python train.py --n_layer=12 --d_model=256 --n_experts=80 --experts_per_token=4 --d_expert=64 --d_shared_expert=0 --activation="swiglu" --moe_layers=[0, 1, 2, 3, 4, 5, 6, 7, 8, 9, 10, 11] --router_score="sigmoid" --normalize_top_k=true --routed_scale=2.0 --balance_loss=0.00021 --balance_bias=true --router_cosine_scale=20.0 --init_std_router=0.0154 --lr_router=0.00034 --n_head=2 --n_kv_head=1 --head_dim=128 --vocab_size=16384 --norm="rmsnorm" --norm_place="pre" --norm_eps=1e-05 --positions="rope" --rope_base=10000.0 --rope_fraction=0.25 --qk_norm=false --attn_scale=0.0884 --tie_embeddings=false --parallel_block=true --init="trunc" --init_std_qkv=0.0303 --init_std_o=0.0303 --init_std_up=0.0303 --init_std_down=0.0 --optimizer="muon_variant" --lr=0.00511 --beta1=0.95 --weight_decay=0.057 --lr_head=0.00349 --grad_clip=2.0 --warmup_steps=200 --schedule="wsd" --decay_fraction=1.0 --decay_shape="linear" --final_lr_fraction=0.05 --batch_tokens=32768 --seq_len=1024 --doc_mask=false --train_tokens=291800000 --steps=8906 --dataset="wikipedia_en"
Below are experts of layer 4 (counted from 0) of a mixture-of-experts language model. Rows are named router (the router's row for the expert), gate (a neuron's input weights, with its number), up (a neuron's input weights, with its number) and show model dimensions 0-255. Each number is 500 + 40 x the weight over its row's rms, rounded and kept within 0 to 999. Numbers have three digits each.
After each expert's rows: a language model's description of what the expert responds to. This comes from a sample of Wikipedia text that the model never trained on.

# expert 30
router:508481506463540503460470438458495512465537466460488461529522487451455530438480536485529467412455468553610517492500460495522421493518507533515503431508430445490526512425482549445503528491566481427472552523510598464531530526506517533550535462483517472482533573505477489517454482469475494443551511460521495503452483579482525567580449515529512581518514504506445541495540453442482441563429405523532545511599458470449444443533513555531491549493571591523464453505544479564429514542548545494539492502490466517422486472528526512532474471500547522460534610504498486463540519491546472492559470475450550542579509485442483502487509516566448449478489513464469512433495487564470537501463443481482471536488550484543500456496459502528474443579475543508519517501525529473431547521534494
gate1:479516539455495506563518426515498497529433488577494547489531575457501512537484551524508503497504471489515495564522541469541463527503479471497479515455492457468472536514490537530502554496504571525474486503452426473507571493564506440528449542488498516488472468547499543517500523445478485455526521504522460510456547552516446565478508611467546496482503452479454437466553474435592506514468432522466488496562514532477467504503534572529470523514487517492612457487412415489402495568575524537534557507564498530505484466514452469437555508523494489480522497460489454454541437464509434526478392427529496493467495577488537589503471499527392547453517499499494504524510470572424503456533483433459458530502510555530508471478475543470528466545509457434478430502497495487425589469512457
up1:429519462492474457487586494512470524477512495450520484526553432548455527474499592510501542487543541429511506413514451528523523490496550435519502483579475514471496515550456440479482508505496498436536496476512465508546492503543470459549449479477537486474442553442446522517511469425482518510481464569474539524492460569477490416539536481529566484550478526401400551524485466508477509523447488567459503449482509552497601468542566524502437553513466532508505493441527514522475499535489456591571503564482489427476574498507527427465502515464449513447465490479487504447545466497494488545506463518461511523427471398496501481457440548511502480482455518458434465487428583499500554535483483509548522536445536495550505522588449503445419471510512510452552450511487435494539545502499437
Forms of be and modal auxiliaries after subjects, such as was, is, were, would, can, been, plus words right after table pipes.

# expert 56
router:509487459506495438562492545515488522424499473522470487478456512504453481473493525499447465543519563567492503552535487521536475501466482495416529475471491531479487482507539508512534493496499541440512531484482446448432543582495463425483546446481529497501498476525544465534493443469474489522473502508471511458510485472497463502462475407468482537514503488493491520572534536549470514504517531468550486468475527414561498484571543477471475557519550409436472500528422471453441515603547518506486506481525478542471540484542449496455513502467564527496494452475580518535411421458499522557522478435537536547552599538522607547513544531491456494435484491530502496517494479531477474434424427453496555497635513464546562460474537489479563537424515550483423593526485489563480478527537539
gate0:492477491446540486565540516489590472467545450560443556449522543495497552433466497565431519494457491513519476504534497475490450512427548446510474449569543505464478462555430474494487533470477539402487553494396552484451555560502478475510473552525488565549529496503481517513413428501476532541495476516437516536475502496506449458555468500567499496484506503519533461476483533537515529476479468513575447483527455458646483462562527498451442505472540522491506556459474444494448566515566496509520468448476452488464450479466514520529507457477514403575512511465509529481509517529434572498458539445545579552547556533507576465456474471490490446486522537488462549491503423443526553464468483543477522525593509449512464458527508509482521514437461530502483528497523461499485417481488526
up0:509495524475434460473427454473442545511524499536522524499464503410555470527508555513506493511498482526480601515515461505452458484445504464530496566482482504496433509454493540585494499466481492630528613493489474538440496495515508579492531556461477533464558471555545465533480509495458553454456492480513423455479500475548486497403435544458587558446432484438456475534499439558506479456460484449484521502467436505497556514536488569469456484524432505516509543409494511494482494478443487488512534472408511487469514521483526539534425482513568535531522522537565512553474552459541569530454465525453485513474567488477566526450474509497473509556506496534505565570517516508552450514527522525412517515555532501522567520490437525569473461514500504523493503513534476500605498493444532
Word pieces of Latin species names, place and institution names, and opening definition words, e.g. -idae, University, located, refer.

# expert 22
router:477457489557527457511592542510502522475495490430490551548526492491516517559405512509500463595492479556486505494457515589529474531491512444483494532545457413498496458488574500435453457510526519426520515493527501479517538515478447460496512525492503495541530471542486468492515475562496532486546443471536492492434481538468445483456530412415465458547423430500442555546459529500407514512461472460442563465584560546485463539428471534441482462539484495450478507516404444534464529475468518481491554476493455571485543467468484515487484447476449442547493468513447516484507460544524518506544418557528559484547494555542586478498519488584538494422524437433525483421515516560532490440477508493546513561476535499556500487461486528448531543486515523573464556485472474504517458510498481
gate0:475451470455504472469503491539479466549514482519548487454534485540457470613483500410523491460530463491506531505537497540513457526473461396550559492507474538505539550516547550548439485445490430487514456557478507586540482490537520563470515540471470504497477398509480431496500496507499526547511509488525546426500593513531442535541524515518481507509566496508476474499542508502506512436496443474509438543505480536447551548578525496517559406425427513442522560379500534482509561495466554506458480515466479516506546485447463470479464579488512547446482490505489470459452537498480552429458537583570556462542457439471482548495468526550509485525487428494559481456492501463474492524520471466566513478505415489500499595476593481484508503527462465458546540499463438573473526519481503
up0:468477519503427465507473545474419523425571534537487535536457494462515539596502503465458462515407544489483477512510457510515596499571483441476506489591472502447565479481490481471482563497513482522457517479517565464477520512521534517525470543447453473468443475475487487475519571527461483501511530517556473472471568499435524587454454495604492458553456560538422481453482469496516590510476513567524502504518495593507531574501569495540460451536515532500527485564531584571547480561480536454475488499495487508471449503521485494527518586438476499497461502540500519526522523538538509420471528434527501501496436530573528470532472529492395520555476503451507513509539455468502494489512449445498415554499522474541512482515470555462445571531547553474494537518441531446556554513512547
Conjunctions and, or, but and prepositions in, for, during after commas or nouns, e.g. "known for", "and a".

# expert 31
router:516505516551542489442475480481477515470405484466484483521478468438501479519466501587492529505447468477530528530461479572517471489515463433523475514573517486512469468474520456471428456517551518540487546480493585474575501446481444501466488467365559496475476467523515481536474469595540509472447500519425544424471522544542497459507467451506557509528534443520514609552466513488523407533479519544480484497447577473446493454500500474462523474494490457567467495525512474532523502459522445510449486453557472510558514514474483527490452433510454494402500485557524484533469448477540530512604522528508511485505479504510464461457508474501459455529582519456513577545505503543561558474507449519424563513526495545474462520526437489461506504478509550578466470531381513454472464440433550
gate0:491555471543471501463518554479511466499437455481503483508488532545494434489475411559513487510451539495550528430515516583558496475499528517458468554465525478490582518475504454511400548513511474470498489463493480424530439500536455425563553501523548475490450524515573550442550542508482476509544520543509540350480486544443448509484478530451460498453496494464511489459503445461544451483476469533485567445474554397451512577484493424549494528505466493496566537553531534479590569474564495535470474487498513479454553446491465496488452459501448439456523455546579469455473547533505521486540516484507456400476570520509465460527512501471486480539517538516503478584513474493496497478527489490526586527523512517505480506518475518506519565443574552513432488454433453556463536502551509
up0:443506457497504482461461531552482556512508533507560533495528512467495460524426511475412436522419513482551490518535552546538472498497519486472510501514508559544424510471496435490524463458502518509525513491497497468469490559514505490532444484568526476511502437515551523523491510440437502446503445454563517518492488440483470502496453448563572472470464517491549470503543521502476513474471437462431460467537533499513511580543461432554518498428527496441439485482508453548534511471544509550503457494472580562466490486490499493498443456490536498431519553469538474583466630507522513532571457392569554533440533520553556516526519468507509530488447513483508550525536531516528510499579490535468550510582488489486490522557490486402592470483413420472545517497562448565526551487559438
Prepositions starting place or time phrases, mostly in, plus during, near, since, at, and some verbs like left, departed.

# expert 55
router:449488490487495435543421507545523478519481476506476460501532430495530475473484536549527550412485503544487486482527512485495448535485523508449493541473528485567438468504498517564485547505512524516506583461462448496485485515489445413501618499515514476524487466542494545561453470491516542482551415526522509499494433448530524443442530501446566473485499495433526456524494441439563503527459496477474479444476513470443486450467564482445509460475548456519534440539499474456464510505509476443463414494472499481495427464483459478461486514515486505472496445577605483549458494478531492557508495488530498495491499449482504613439528426512436439507504571534482504603497471500486438429460488427480592552515553555479492504507452472445506589516566559470457530553455424474512534452511517
gate0:473539462536511510509487544511504495499425524493495569431546527446516563473521531524493556566523559504513440457440526575486394440479458481534514493550599550553482528483527475493485532429470470531493576541412542557492549525569507486457496493532601522531548505478544495498528476503455552498576409528511427463522471446516479480531582489527505475496571471533462520517508497551483446554501501487474564526587507476463524502508559503459541472450514509475542521514566460528494482464401500492447511538434489536494526505474528462482581507523502483527580532531538504484540506460460527530451451542490502567567377521449486471514547501494497508421498485507539557481546445506507460462500484503527521601529519481583424530493481563478486473473451497458469450530493533494496486525464540
up0:458483461519463539576515501582523529458457556557544606545546524517410427561538534454530514501448486509520530452478495500445536472487508487489475526492488507469513559538521462587448473462505454458561564488500487477499544536485480499432510469535568529544503520541474481529478509475566517527505501524498493469426568476463539513549586492438497571547595466500574445499487558425525452502464511471476535432527532500489520522497550508487522540494527513470515506501454535508470451509515493484496545477546483564465554478497585509523564503569439464579482509538501545518502574454459485477441507479540509518567464449501493501479509493498498438463533581471531450470626511419541511492483445475515553588497525500498526530490478579406447500448451467493548510460532506524554566516488472
Capitalised first names and words inside proper names of people, places and titles, such as John, City, Royal, Green.

# expert 16
router:505436519526523500541488484506521468435504456477548552554517527449544485468484450492512555484436500512490502505486441545518378451531493498544467449491504497557563579436515565514492506476543491541466542534582583480461459565481506416457480515502555468566468476437502506448476483547521507482571490506515500495474530556443477453536514486489535548512503417422515486483523541507471448557505424463416483461516540493456446473510519474451499562452494539445500469549561496527497552524558456504522479421505505548519481482480470514490508491503541491506478524556561462534497450541520547533545449545502465511526515563599527613459491489519494472463500461477473504503484483561457534496464515490455512489477487450489389476490552527543461497460523525498381472555404503537501518478448607
gate0:456464525493618489552487506480532577523506494517441521442495564570530503531509487517510525586470478496486540488528437552529489540528498499495553499524552503496486468500437402503528557474527472571453522463471494503486456491438480508440517490503516504494513473471495541490460425540359461497475502483519596445474438444527519451494508585522480578524484508493561535477457438514490519521506462470498479463463493525425483440534507514526556455515454469547521513516560556550466520503458540513490442481466552478443473514427462473474451431474468537590550507497516488568499560472608547513542575480480548463562476492511468459442490556514503532444427481586492528396450547540428483508482516533499571461529568487509501488465541534491518484498467499492532433488494515508551508461518500
up0:541487520462540483483514535458469495532542500496447461468530504486511549488506412589501472449452478494465439492479489497519502445497447454499526525483420383440509498554512426478505510500541509461439529505494535400542511436505410539518526510503556556520485500514504561496525494418541457495452470539508473527570499552520560495456535451523476521551444499479477481530440494520537464457534551483544468555525524509517461464441487529525557505455464577535477398541467491402526521466432490438489528506492484434510494466549444489515517482522454510526531479563457519495528519527493521457511437524530600479505519463397403538489471486511491480600466471480538468556487497587463409430459555472512523509483489473542490532536528451486490480526483480583445528434512520542515502425513474
The word to after verbs like continued, moved, promoted, able, plus modals will, should, may and directional into.

# expert 2
router:433471522406495512461504440518493504429480505509407454481535482466491520525461572509508488463495512516547556467467480521434463449470496503458520518503470455528523482452508531480545560492524488469513489489534567496514538551420427518554509494411530485580492496528505469541513424467536532517431477439528504534449522512458505469467495464406456568516482464463528518471502562474470524522435503521497512461524500434534413444498501493517465544464535513493424490537483469484507507521394521513527485437419486530478543521561451519532498528489470502426497497582484501601569432486535568545487552503447571608491541540489575556487498571511518472452453526482538526512512568474420477511500479507522510473497544542473542509528502519516554574509619545508491531514493495565425502535509485
gate0:471449462492513533527530524442537511439510466487420547526507521475504552479519535493520509476408503486505498496481462501493488547590531507550380506520461510524491484528500490536547476497564557470507554502502538517443572476463488584474491422520457492465447515529493461529460518421525546533499484480419451513427533492542422463543535408495445550504449476512509548489444470479475431465433527588499480586508448467437543529500480579455465505524534508401482421555528491471466561530497458488485590465468502504478512500499539505521479527434560510448493505486516471582514483502434490528566438517521518495531515519499576474466477503498493511429454505490415525447547575466481478494477515508451507540504457510498541484443530459500570570534521560532455471516588484559468449512460526
up0:526566494489494526540439477472467462530478488498473524490546481505533519518512494498446513477554529466539466521462506536565450528478495460569426566495574509505559494466470506510519492465451458581490449495516514530458494445431528603521541570611524463490525485554493589560461554493489476444574496581487522512524539409507485497505420497468518538482498499487571420574466416529518483547525565498545508456534470498525539539489465508575503462439427465491474575487523471474479499511533502602496506449544531471492446554466528401438514479436411447499500500492504463563501478551470509469508508520509476546520447477496435492459574460491602492516478525514512533515563450496567531452551478499495508438529535449489498436442534465443519466493526463500553456495520497496495531502530534
Four-digit years in dates and tables, nationality adjectives opening biographies, and century after ordinals, e.g. 2024, French, 16th century.

# expert 25
router:430493558532455472492456537580490480430407445467485486503442504552521495564490550528526566458469522481567551497504493515472438501429556502420493532472487480492485506543543536525483517454479522505489523486485529449539484535557468392467489490485479459503474496459509464468501524531480502530471523527531470475457461471485453537479423487503497471471444487560517428510552521449490477491419564580533485514481544471479498422461455465436484442446564478501504523587564485443469516494527510503528418454450433471520552495551440465455445527498519557405543506519533472496522512400536456509524518489532538530475529572435555531543486498527483436424523474509527493491457585505523518519546473479460514484509511499509395521485502525494562562445565514600537512488513430520431451513487520
gate0:472524532494428464480478564476497509497512467442536569482518467503522551525430511495515461498559490480482554553538524457502556452564534483479468478454503481455516590463492535440478465446502563450602539510489515498474508488510511584411529492512448464469527478537514488502443488517485503490489530480549569495464542471464539530509516537587473484479499484531531454451446504494524502526452502545503494609595439472478461477526504511534501476545553515459483442522474535417557521454541536534556544495496510431465513517526470530594492497541564569501539473573488527493504426403509491445513461465471497502485572412496475530556415551481482522430472473552450516524492542438447502447477545449498485520514543507525470501483573477528405550453577526501501513501478525528482559423513581
up0:488578450531512521432497439567427494509467484442467526566544562580487495363565483468472515485486491559443556548467550539463525395557507477442510475532501497406480569545570578482525471460459483458478546527548504482537455535474499515473512498579527454506505508498521503515513514452518507562448474474486490433481480459524480513493485522452481474448428497544583517506521533543514485481487491525558514517483469456523489473560458495508427448510510468462604473512521554468525528500512577479533460468484502431415522475504549518562461494591504554521457509517490496524554558522479506530584484517460491526501457438465503432477504488529481506509516522546470492512437523503531512486477559475475435452506614436475506486493495557493458542490558537482485508487503567451485528416514437
Quote marks and the later words of country, team and organisation names, such as Soviet Union, France, Bristol Rovers.